python train.py --d_shared_expert=128 --normalize_top_k=true --tie_embeddings=false --seq_len=2048
Below are experts of layer 10 (counted from 0) of a mixture-of-experts language model. Rows are named router (the router's row for the expert) and show model dimensions 320-383. Each number is 128 + 32 x the weight over its row's rms, rounded and kept within 0 to 255.
Before each expert's rows: a language model's description of what the expert responds to. This comes from a sample of Wikipedia text that the model never trained on.

# expert 38
Pronouns and sentence ends. Periods, him, his, himself, throughout, same, per, and articles like a or an before nouns in biographical prose.
router [ 81 173 143 167  69 142 156 164 151  83 114 167 139 131 135 128  87  97 105 105  78 148 139  88 151  95 168  93 153 168  77 168 127  88  90 148 158  91 113 127 165 110 152 106 117 154 145  89 155  82 149 159  91 109  89 163 157  73 136  94  88  91 102 115]

# expert 55
Plural endings and military words. Endings such as s, a and e, plural verbs such as were, and military terms such as Force, Navy, forces.
router [ 77 162 158 156  79 144 165 155 158  93 133 149 165 132 154 156  88  76 100  74 113 151 126  87 174  73 154 128 156 176  97 170 145  92 101 156 158  97  99 116 167 113 153 115 121 187 183  98 174  84 145 166  83 129 103 176 160  71 140 108  85  97  96 110]

# expert 19
Word-initial fragments in prose. Early pieces of words split into parts, such as ap, Comm, ci and underw, often right after a paragraph break or The.
router [ 81 152 146 171  89 170 157 166 193 103 145 152 173 123 144 136 106  83 101  84 100 139 162  95 176  89 173 102 166 164  84 149 123  88  76 146 162  93  94 136 156 109 147 113  97 178 162  90 157  84 160 173  88 149  83 179 154  94 132 105  97  87  82  93]

# expert 45
Function words and noun heads. Prepositions and determiners such as in, as, for, by, most, and abstract nouns like concept, report, project after the.
router [ 88 178 138 173  93 175 165 159 155  93 139 165 152 131 146 151  99  91  88  92  86 132 137 102 159  73 158 107 163 177  89 154 106  84  75 164 163  89  92 141 164 109 154 116 101 174 154  83 144  87 142 172 108 140  85 168 165  78 162  98  97 102 103 123]

# expert 0
Table cells and symbols. Numbers, degree signs, equals signs and separators inside wiki tables and headings, such as °F, 37–4, MPC · JPL, ×.
router [ 94 170 139 150  88 148 153 173 161  94 168 136 116 115 124 142  99  72  78 100  94 147 160 100 164  80 171 105 142 172  95 146 108 113  63 170 160 114  87 110 156 127 140  92 129 157 153 110 157  89 140 179  84 126  84 168 159  83 143  91  87  83  82 132]

# expert 4
Heading equals and coordinates. Closing equals signs of section headings and degree, minute, second marks in coordinates, plus table header cells like Team, Pop., Succeeded.
router [ 97 168 138 153 105 145 158 160 149  96 120 146 145 112 124 141  92  85 124  89 109 155 124  78 183  87 160 105 158 178  91 175 109  95  73 150 168  95  89 120 169 115 148  98 106 165 166  96 148  91 149 164  76 145  91 159 177  89 147 106  93  85  98 113]

# expert 62
Common function words. The most frequent prose tokens: the, commas, of, and, periods, to, in, plus including, their, traditional, though.
router [ 89 184 153 173 108 170 165 155 162  77 139 154 160 146 138 160  95  69  99  84 117 154 144  81 176  87 157 110 155 192  94 152 106 103  83 162 168  90 101 125 151 133 147 128 117 171 157 102 170  98 151 173 103 143 104 160 143  92 146 102 102  88  89 130]

# expert 29
Word stems before suffixes. Word beginnings completed by suffixes, such as dec(ides), est(imate), hope(d), plus connective words like less, allowing, where, and table pipes.
router [ 85 160 165 154  93 154 172 173 156  85 133 139 145 156 123 142  93  89  93 100 112 135 143  90 171  78 168  98 152 169  94 170 119 107  77 140 163  84 100 125 155 105 154  85 113 160 163 103 158  96 133 154  97 134 109 167 164  93 157  84  91  72  90 129]

# expert 41
Nouns after determiners. Content words and name pieces following the, his, in, such as Television, cases, stay, Cov(e), plus After, President, British.
router [ 83 169 137 161  85 155 154 161 159  84 133 156 146 139 135 137 102  98 105  91  81 137 136  91 162  76 170  94 165 180 103 149 126 112 102 161 148 109  95 138 153 129 151 113 102 175 152  82 152  78 140 169  90 135  89 180 150  82 148 107  92 101 111 110]

# expert 60
Common function words. Frequent connectives in running prose, such as the, of, and, commas, was, including, though, contains.
router [ 73 162 153 140  97 165 156 157 157 101 129 169 146 138 141 152  94  76 105  99 109 151 121  95 162  74 157 102 153 174  98 151 133  95  86 168 158  92 107 121 168 125 162 120 136 159 149 102 170  96 137 170  89 117 102 157 149  79 159  91 111  92 107 117]

# expert 6
Table numbers and units. Numbers, percent signs, degree and prime marks, heading equals signs in table rows and coordinates, such as 1.2%, °, ″.
router [108 168 111 165  87 151 174 159 163 105 141 170 132 124 115 148 100  91  93  96 102 117 156 108 173  94 173 113 153 164 102 172 123 100  99 156 158  95 109 134 151 124 140 120  99 167 155 102 137  85 139 171  88 128  87 167 167  96 154  95 113  88  86 121]

# expert 58
Conjunctions and suffixes. The word and, commas, plural s, endings like ed, ing, ie, and list joiners such as or, including.
router [ 84 163 166 167  75 161 149 151 153  92 128 146 144 152 148 157 100  77 110  95 113 127 133  87 161  98 161 119 159 176  95 143 146 101 110 148 165  91 106 119 165 122 166 110 127 161 168  97 148  79 144 158  91 128  95 168 156  59 140 112  89 111  84 114]

# expert 35
Names and list joins. Word starts in proper names after was/to/of, like Brook(lyn), Angel(a), plus and joining occupations in obituary lists, and list dashes.
router [ 89 179 151 166  91 156 178 161 165  86 138 117 132 140 131 154 107  94 114 105  95 148 140  89 159  95 169 110 168 168  85 169 130 104 101 162 174 101 113 119 152 123 152 103  95 157 161 105 168  80 132 161  91 138  79 149 157 106 156  77  94  95  94 109]

# expert 46
Function words and connectives. Prepositions, relative pronouns and conjunctions like in, was, which, although, when, and nouns closing a phrase such as States, office.
router [ 90 169 138 158 103 170 174 167 168  95 146 161 145 142 152 143  99 100  88 104  86 140 146 110 163  86 152 103 154 165 101 145 126  76  91 155 165  86 107 133 163 117 159 110 104 178 144  88 142 102 142 156 103 143  84 167 161  82 156 103  91  86  91 124]

# expert 10
Table separator dashes. Dashes in markdown table divider rows, heading equals signs, line breaks between table rows, and word-middle fragments like co, za, its.
router [ 89 160 117 166  92 184 186 156 156 109 119 147 139 169 119 124  88  73  94  87 105 136 122 102 155  77 152 103 162 167  92 146 125 113  77 154 147 104  90 115 160 126 144  98 108 175 162 103 135  96 162 161 110 153  90 185 167  85 155  99  79 101  82 131]

# expert 61
Common function words. Very common prose words such as the, of, to and including, plus adjectives such as new, traditional, modern and British.
router [ 86 151 157 186 107 167 165 171 152  87 141 155 146 158 149 152  91  72 122  93 109 155 126  85 151  95 161  98 135 173 104 161 136  77  99 156 167 110 117 137 172 140 158 119 116 158 148  89 163  98 153 170  85 110  92 149 149  84 163 106  79  89  89 137]

# expert 42
Nouns after determiners. Nouns and name pieces after the, his or one in prose, such as Ottoman, President, book, fishing, gold.
router [ 99 152 145 174  82 164 158 176 163 102 144 158 148 132 128 142  99  99 116  96  97 143 134  90 164  78 155  92 163 169  88 153 119  98  94 157 160  97  98 146 149 113 148 103 109 176 151  96 169  94 150 173  83 134  95 166 157  71 151 106  96  97  88 113]

# expert 20
Mid-word fragments. Word pieces inside names and words, such as su-cc-eed, Term-inal, Di-pl-oma, plus heading equals signs and Latin prefixes like inv, rec.
router [113 163 119 170  83 167 170 157 174  97 143 157 152 128 142 130  97  95 101  89  95 138 153  95 159  80 154  93 167 155  92 170 111  80  86 145 168 111  83 132 164 113 150 112  83 182 164  93 159  73 142 156 101 140  96 173 135  91 130  97  99  87  90 114]

# expert 18
Word fragments in stat lists. Subword pieces and digits in semicolon-separated stat lists, citations and name lists, such as Se-ong, 89, GB.
router [ 92 161 136 157  84 158 172 158 161  92 154 142 132 109 120 129 102  94 104  92  97 141 156  78 152  84 149 106 165 153  88 164  90 104  82 151 149 102  76 130 163 103 135 101 105 175 160 106 155  79 158 191 106 118  82 164 172  77 137  93 106  85  88 123]

# expert 39
Sentence openers and list commas. Sentence-opening In, full stops, commas and semicolons in prose and list lines, plus titles like Ambassador and words like local, court.
router [ 95 162 135 177  79 152 172 160 155  83 137 155 146 143 137 120 106  92 108 109 101 129 148  85 158  92 166  90 163 162  89 169 102 115  91 146 148  97 103 149 154 105 153  98 107 151 154 105 168  71 131 164  95 141  83 160 160  96 149  90  92 108 111 120]

# expert 56
Articles and nationality adjectives. The, plural s endings, and adjectives like British, German, American, new, modern, original before nouns.
router [ 89 176 150 183  75 146 175 164 154 101 134 143 155 143 144 147  95  89 101  92 121 135 127  74 153  78 153 111 149 181  82 151 152  79 108 152 143 110 130 141 164 118 166 104 122 175 178  96 175  94 153 158  92 122  93 176 163  79 146 110  79 100  80 122]

# expert 23
Starts after breaks. First tokens after line breaks or table pipes, opening quotation marks before nicknames, sentence-initial It, and word-initial pieces like hyp, indic.
router [ 88 161 137 158 115 167 156 169 157  94 148 147 157 138 114 131  79  73  94 104 122 147 157  81 182  88 155 118 161 160  87 163  97  87  76 162 149 110  95 139 156  81 145 117 114 182 181 100 149  97 137 177 119 143  91 168 159  66 138  98  76  91  99 123]

# expert 30
Sentence-start content words. First content word after a sentence start or heading, plus possessives and function words, such as The protests, its, began, decided.
router [ 66 163 157 147 105 150 188 171 151  91 139 145 140 133 134 131 106  82 103  90 100 155 139  88 174  82 145 116 152 157 103 149 105  87  75 150 166  94 102 141 153 104 137 101 119 153 169  92 150  96 144 164  87 152  96 149 158  83 163  95  82  98 102 115]

# expert 22
Mixed fragments and numbers. Heading equals signs, numbers in dates and times, closing brackets, and mid-word pieces such as Dav(ila), Carn(ivo)rans, M(c)Namara.
router [ 98 160 130 160  89 158 168 168 161 105 173 153 169 131 124 124 109  79 111  77 100 145 158  77 161 106 167  86 182 174  83 160 101 101  97 133 153 113  91 132 152  87 135 118 100 166 161  71 153  85 152 169 104 135  92 140 160  91 138 104  81 100  77 130]

# expert 12
Line breaks and word pieces. Line breaks, hyphens, heading equals signs and mid-word fragments in lists and tables, such as pot-eri, -isc, -iti, C. Loxley.
router [ 98 158 140 162 112 159 169 156 148 110 147 144 145 147 119 116  87  87  95  85 105 155 122  94 174  98 157 111 160 164  91 173 125 101  86 159 156 117 102 106 164 113 154  97 111 183 155  94 161  90 142 160  83 140  88 176 156  63 146 109  78 101  90 130]

# expert 11
Markup separators, numbers. Markup in tables and headings: = signs, line breaks, pipe-cell spacing, minus/dash and small digits in sports tables, LaTeX backslashes.
router [ 97 147 120 158 101 164 175 151 147  88 116 142 166 153 127 146  91  97 100  90 102 152 138  97 168  78 150 110 148 183  88 160 129  95  93 155 170 121  89 118 153 137 150  95 121 168 146 107 150  93 150 175 111 129  98 168 141  76 156  94  94 102  94  95]

# expert 3
Wiki markup and table numbers. Heading equals signs, blank lines, degree and second marks, digits in table cells and coordinates, infobox labels like Preceded, Succeeded, Coordinates.
router [ 80 177 156 160  85 150 167 159 152  94 132 159 136 147 129 143 103 101 100 105 130 129 140  77 162  85 155 116 151 167  80 160 116  92 106 163 170 107 111 128 159 117 126  99 112 174 164  99 161 105 149 155  81 129  92 171 134  83 124  86  77 102  90 130]

# expert 59
Articles and adjectives. The, and, of, plus descriptive quantifiers like various, traditional, several, modern, numerous, and sentence-initial The in prose.
router [ 87 175 167 166  81 158 177 157 154  71 122 151 162 166 136 159  90  91 113  87 120 132 121 102 172 102 149 119 146 171  70 146 134 100  90 150 168 108 112 121 160 120 168 104 127 173 165  98 155  88 154 171 110 124  99 172 151  75 158  89 102  95  92 129]

# expert 54
Verbs, modals and sentence ends. Modals, copulas and sentence-ending periods or closing brackets, such as may, is, would, will, The, plus some initial capitals.
router [ 88 165 159 165  92 168 169 169 145 103 137 139 157 142 142 151 108  86 107 102 120 141 127 104 170  98 161 111 176 175  93 158 136  95  92 144 161  92  96 131 150 108 156 115 108 181 155 108 180  87 146 161  74 124  84 165 158  88 148  98  89  99  77 138]

# expert 31
Word stems before suffixes. Word-initial stems such as de, rem, sp and Ban that are continued by suffixes like s, ing, ed, or of.
router [ 96 168 134 172  90 163 195 167 187  79 125 134 137 116 144 150 100  89  97 100 115 127 152  92 152  66 144  86 160 164 103 152 136  94 104 177 178 109 114 126 163 118 138 118  95 163 157 100 170  93 141 169  92 156  89 158 162  97 160 102  80 104  97 119]

# expert 16
Word pieces in names. Middle pieces of proper names and rare words, such as Domin(go), enslav(ed), Dunda(ir), plus years and digits inside table cells.
router [ 98 162 142 153  70 166 176 157 162 101 157 126 150 126 124 131 108  99  79  99  86 135 161  82 166  92 153 107 162 181  86 152 118  84  69 157 151  95  87 145 177 103 145 110 110 155 176  87 156  77 131 166 110 137 105 174 156  80 149  90  94  80  88 109]

# expert 21
Mid-word syllables and decimals. Inner syllables of words and names such as Camp-ai-gn, M-ü-ller, and decimal points or digits inside numbers in coordinates and tables.
router [101 158 117 161 111 158 173 159 156 109 140 154 161 134 127 110  84  88 105  92  82 148 169 105 159 105 162 110 161 166  91 165  97  76  65 159 157 120 101 138 155 104 153 111  89 162 157  91 158  89 152 159 103 148  85 165 163  85 142 102  87  96  98 135]

# expert 52
Punctuation and articles. Periods, commas, the, a, plural s and brackets in running prose, plus nationality adjectives like Australian, Czech, Canadian.
router [106 177 144 154  89 174 165 171 147  92 144 136 156 137 149 150  90 101  91  89 106 138 136  91 165  97 163 132 165 185  96 150 115  78  79 151 169  89  79 134 156 105 165 102 114 173 162  84 177 109 129 147  81 130  97 157 165  81 162 102 107  92  92 109]

# expert 13
Word pieces near markup. Mid-word syllable pieces such as za, hi, imi and mu, often in foreign names, plus hyphens, line breaks and heading equals signs.
router [105 163 146 161  89 178 169 158 164  88 115 168 150 140 120 116  99  84  99  79  97 147 154  99 174  82 152 111 164 172  88 157 114 100  86 161 136 101 102 107 147 109 140  85 113 170 165 106 159 104 138 170  88 108  88 173 160  98 130 100  82  88  92 102]

# expert 17
Mid-word fragments, table cells. Middle pieces of long technical words like substrate, impedance, hydrogen, plus line breaks and empty or numeric cells in tables.
router [103 175 124 159  96 150 159 158 160 109 139 165 173 134 132 148  94 100 115  91 101 137 153  92 152  99 153  97 170 177  94 158 105 102  80 158 148 102  81 123 163 113 157  94  95 175 176  92 149  77 133 165 104 156 101 168 153  85 129  84 117 105 108  88]

# expert 44
Prepositions and content nouns. Prepositions and conjunctions like for, by, against, without, and, plus nouns after the, such as mother, island, judge.
router [ 92 178 133 167 102 160 162 170 153  97 146 163 143 144 132 145 101  90 100  90  88 137 136 101 174  87 155  89 154 154 105 158 118  95  86 159 160  98  93 144 174 104 143 117 109 179 151  89 159  99 145 165 105 140  88 172 145  80 144 103  86  89  99 129]

# expert 36
Words after verbs. Words following was, is or quotation marks in prose, including However, so, on, using, described, and number pieces like 000.
router [ 83 167 139 170  81 162 154 162 159  89 122 150 140 143 138 122  97  89 112 101  92 124 149  90 163  77 165  91 160 159  87 160 131 100  91 160 155 100 112 128 160 128 153  98 110 170 149 107 163  73 144 169  82 133  90 172 158  86 153  91  88  98  99 135]

# expert 48
Function words and modifiers. Articles, prepositions, commas and pipes before a following noun or number, such as a, to, large, last, next.
router [ 90 171 128 159  92 171 171 161 165  80 138 157 152 136 136 143  92 104  89  89 103 133 134  92 177  76 166 110 155 163  90 166 121  93  81 150 162  99  98 118 158 115 156 102 102 167 153  92 158  94 141 164 101 143  95 176 160  80 151 101  90  86  96 117]

# expert 40
Phrase-ending nouns. Nouns and title words ending a phrase or heading, such as Television, architect, education, Day, plus the after colons.
router [ 90 170 146 185  90 163 159 163 160  83 144 155 147 149 124 137  95  79  90 100  88 126 147  83 152  90 174 109 166 178  77 164 112  91  85 145 160 106  96 140 157 127 132 109 108 166 169 100 142  84 143 165  94 132  77 170 151  70 143 101  87 107  88 103]

# expert 57
Common words and suffixes. Frequent prose words and inflection endings: the, of, and, commas, plural s, -ed, -ing, plus demonstratives These and They.
router [ 88 165 167 162  89 167 155 154 150  97 130 131 152 160 134 164  98  78  98  93 118 129 127  96 168  94 164 107 169 168  97 132 146  96  98 149 151 101 104 106 167 116 157  92 114 158 157  91 161  94 139 169  86 145  95 170 167  79 142  99 100 102  99 130]

# expert 8
Table cells and taxonomy. Table cell contents, minus signs, years and dashes, plus taxobox terms like Animalia, Genus, Phylum, and CJK bytes.
router [ 95 161 113 163 104 151 162 161 148  93 132 130 135 150 114 134  95  86 101  73  81 141 137 106 162  89 167 112 145 157 101 158 116  88  90 155 175  93  94 115 163 100 156 111  96 161 164  93 159 102 143 156  84 137  87 152 157 104 151 112  88  90 103 123]

# expert 47
Common function words. Frequent short words in running prose like a, was, at, in, been, under, near, plus name pieces and numbers in lists.
router [ 95 176 136 162  92 177 159 159 165  89 139 165 137 126 147 142  81  96  89  96  87 150 131  80 175  84 150 115 164 176  98 169 115  91  90 164 155  87  89 142 167 109 144 113 100 179 151  74 164 104 138 175 104 144  97 179 148  83 150 104  78 104  97 111]

# expert 53
Modal verbs, articles. The, commas, of, to and modals like would, must, could, should, with surname fragments and numbers in biographical prose.
router [ 90 167 165 147  90 167 162 168 158 102 142 147 144 124 138 143  91  83 106  98 114 129 145 105 178  90 153 111 160 171  92 154 133  87  87 154 160  96 100 132 161 113 167  99 100 185 165 107 174 100 140 164 104 118  96 169 163  89 161 101  75 105 100 117]

# expert 28
Table numbers and breaks. Number pieces and minus signs in vote or sales tables, paragraph breaks, and word pieces like Ninten(do), dis(mi)ssed, second.
router [106 172 172 161 104 171 167 159 174  95 138 143 158 141 131 127  96 101 114  80 116 152 138  79 182  90 135 114 156 201  97 167 118  79  98 169 160 107  82 117 146 118 155  90 113 168 170  93 158 108 151 170 113 144 100 160 162  83 147  99  87  98 104 135]

# expert 25
Line starts and list fields. Line breaks, hyphens, colons and opening parentheses, plus first pieces of names and words like how, whose, whether, $.
router [ 72 167 150 159  93 170 169 156 161  86 140 144 149 126 129 135  98  90  93  89 105 138 142  90 165  89 157 102 149 163  98 154 121  92  73 147 169  96  91 135 156 109 150  94 119 180 170  91 150  93 150 177 112 135  95 170 150  94 138  98  87  97 101 134]

# expert 1
Table and infobox symbols. Symbols and numbers in tables, infoboxes and coordinates, such as heading equals signs, degree and minute marks, dashes, and numeric cells.
router [ 94 163 154 167  94 166 164 169 157 100 136 178 158 134 117 145  96  73 106  97 103 120 151  83 171  93 162  98 158 149  91 161 126  92  79 153 168  90  79 129 168 120 122 111 102 188 156  89 156  73 118 157 108 120  95 164 152  93 156 101  83  91  92 125]

# expert 37
Verbs and pronouns in narration. Past-tense verbs and pronouns in biographical narrative, such as founded, lived, took, was, they, it, plus pieces of names.
router [ 70 163 156 172  64 161 164 169 169  98 147 153 131 137 137 131  97  86 110  98  83 152 139  92 154  94 171 109 172 155 100 156 117 110  80 152 159  98 102 118 159 112 145 101  97 157 169  97 161  69 137 178  93 138  87 169 162  96 136 103  90 106  92 114]

# expert 50
Relative and linking words. Commas, of, which, this, former, latter, while, since and that, introducing clauses or following as and with.
router [ 87 170 139 154  90 175 161 151 164 105 126 152 153 139 143 128  93  97  90  89 107 133 139  96 171  93 160 112 163 177 102 148 132  87  86 150 166  82  87 140 148 125 152  97  93 168 154  91 160 106 135 165 109 141 101 174 154  98 159  93  87 108  82 115]

# expert 63
Articles and nationality adjectives. Articles, prepositions and commas in running prose, plus nationality adjectives after a or an, such as Indian, Scottish, French, British.
router [105 160 139 166  78 169 178 162 155  95 129 144 147 138 142 166  85  70 121  91 131 134 129  86 185  99 146  99 150 175 113 152 117  78 103 169 148  88 110 125 162 119 155 116 113 157 161  92 168  85 153 164  90 138  77 161 153  82 143  96  81  93  89 118]

# expert 26
Name and word starts. First pieces of names and words in tables and prose, such as Cl-onie, F-ig-ueiredo, cho-reographer, plus accented bytes, than, St.
router [ 81 173 140 168  88 163 181 159 152  93 138 136 149 127 118 135  91  90  94  87  97 143 137  74 174  85 160  89 145 167  99 172 116  91  93 138 180  96  91 131 160 110 138  98 109 169 167  87 163 100 136 162  94 136  94 158 148  78 149 104  82  97  99 142]

# expert 49
Determiners and prepositions. Determiners and prepositions starting noun phrases in prose, such as this, previous, another, former, of, by, in.
router [ 93 178 145 165  98 170 170 163 174  95 147 153 151 134 150 136  86 108  96  95 121 134 148  90 161  82 154 126 160 188  87 154 122  85  83 159 173  91  96 123 150 116 150 102 102 172 153 100 153  96 140 154 105 134  82 174 139  82 160  98 100  90  96 118]

# expert 27
Units, dates and table starts. Units like metres and km, month names after a number, parentheses and pipe separators starting table rows or cells.
router [ 77 174 151 161 104 170 172 153 158  86 116 145 146 122 138 151  94  84 104  91  96 134 145  72 159  75 164 104 161 169 105 155 138  94  92 149 166 108  94 131 158 124 162  84 121 165 171  87 150 107 143 149 109 137  95 165 152  79 151  87  81  93  91 131]

# expert 33
Verbs and clause connectors. Past-tense verbs such as worked, located, allowed, the word However, and the words right after them like from and to.
router [ 80 176 147 174  95 149 187 163 161  97 142 135 115 150 132 138  97  84 108 107 101 150 158  87 170  88 165 109 152 177 100 163 113 111  92 142 163  84 126 120 152 124 147 123 102 166 150  92 154  97 143 170  85 157  72 164 160  83 153 102  96  99  93 126]

# expert 7
Table cells and numbers. Numbers, single letters and symbols inside wiki tables and result grids, plus heading equals signs and coordinate marks like ″ and °.
router [ 86 169 142 171  85 159 160 157 175  96 115 156 135 126 124 161 103 101 112  92 104 134 134 106 159  81 175 114 161 183  80 157 123 104  88 178 160 102  94 135 162 147 160 111  91 163 154  88 144 107 159 156  84 160  81 158 147 101 152  97  98  72 107  86]

# expert 9
Lists, dashes and accents. Hyphens, line breaks and heading equals signs in lists and tables, plus accented or non-Latin byte pieces like é, å, and prime marks.
router [ 93 150 121 154  95 187 175 160 158  91 135 152 132 158 106 133 101  83 107  76 122 145 154  79 181  95 168 132 166 167  88 160 107 102  84 140 159 103  88 110 151 109 151 111  91 163 155  95 149  96 163 156  95 132  84 169 167  79 166 103  99  98 103 115]

# expert 32
Degree and quantity words. Words like such, more, least, so, particularly after was or is, plus heading equals signs and mid-word pieces.
router [ 89 153 153 151  84 154 176 164 152  97 137 126 129 154 128 127 107  90 104  98 101 143 147  84 167  91 160 124 173 171  88 166 120  93  93 170 159  80 105 122 153 130 153 106 132 162 144  95 172  83 128 168  85 138  88 163 162  94 159  93 100 111 101 125]

# expert 24
Table pipes and breaks. Pipes, blank cells and paragraph breaks in tables, plus mid-word pieces like democ-rat-ic, Sal-iga-o, and sentence-initial This.
router [ 91 168 149 157  86 165 177 170 144  89 132 130 162 127 110 118  85  84  99  81 110 150 161  78 172  95 167 122 150 171 100 157 100  94 101 150 171  90  84 125 153  91 150 111  94 162 191  88 167  92 159 152 117 121 118 170 142  72 133 103  87 106 106 131]

# expert 15
Table separators and word fragments. Table-rule hyphens, blank cell spaces and heading equals signs, plus mid-word pieces of names like Ham-ps-tead, Suff-ol-k, He-idecker.
router [ 88 162 139 142  76 148 186 176 163 104 115 148 161 147 130 138 104  90 130  88 105 150 152 103 173  87 180 119 152 161  77 166 127 110 101 146 159 108  94 124 160 102 151 125 118 181 173 101 158  75 146 160 100 135 101 172 133  79 171 101  82 104  98 108]

# expert 34
Biography verbs and names. Past-tense action verbs in biographies such as worked, launched, arrived, appointed, plus first-name pieces and possessive apostrophes.
router [ 89 164 160 163  79 156 157 166 164  96 140 136 140 142 122 131 104  90 108  94  95 156 155  88 165  98 161  96 178 171  74 174 126 120  96 152 159  78 110 129 159 118 158  97 124 176 158 100 168  81 138 158  92 151  84 150 166  79 158 100  88 112  94 120]

# expert 5
Table and heading symbols. Symbols in tables, infoboxes and wikitext headings, such as closing = in === Women ===, °, ″, table header words like Party, Candidate.
router [101 168 138 166 103 148 153 145 170  94 151 143 113 126 148 120  89  91 103  95 100 121 151  93 168  85 170  77 141 165  81 163 126  96  72 155 169 103  99 147 170 132 160 130 102 172 169  98 143  97 146 183 105 138  91 166 162  87 163  91  86  80  90 138]

# expert 2
Table and infobox labels. Heading equals signs, newlines, numbers and field labels in tables, infoboxes and coordinates, such as Preceded, Result, UTC, degrees.
router [ 83 163 135 160  79 166 182 165 170  98 143 127 117 109 127 154  88  85 103  95  93 138 160  94 167  91 172  83 162 164 117 155 114 103  84 155 172 111 107 118 141 114 141 106  94 164 143  98 169  84 151 152  86 141  71 159 149  95 149 102  90  84 100 112]

# expert 14
Table numbers and separators. Digits, pipes, hyphens in table rows and markdown dividers, plus word pieces like enc, equ, self, much.
router [106 167 130 147  92 156 161 156 166  84 139 121 131 140 119 146  83  77 113  93  81 139 126  78 155  95 163 121 166 183  76 170 120  82  90 147 158  93 101 100 163 113 146 128  96 168 159  89 154 104 146 155 109 128  91 148 153  67 166  96  80  99 110 137]

# expert 51
Commas, periods, clause links. Commas, full stops and opening parentheses in running prose, plus linking words like including, initially, alongside, and word-final pieces.
router [ 78 176 141 157  89 175 159 156 168  89 148 147 149 134 135 136  99 101  92  88 102 142 147 100 162  97 158 118 161 172 104 149 127  86  75 158 152  85  96 132 168 127 152 111  96 186 167  97 168 105 136 150 101 145  97 180 150  87 155 108  89  98  96 110]

# expert 43
Clause links and column bars. Table column bars, sentence-final periods, and clause connectors or family nouns such as which, who, despite, previously, mother, father.
router [ 87 170 128 185  86 156 156 157 165 103 136 164 140 140 134 151  98  81 100 109  82 118 147  92 162  78 166  92 163 161 100 148 124 101  79 163 165  96 103 147 147 125 138 114  97 167 143  83 149  93 147 179 101 136  92 190 154  81 164  94  80  89  92 102]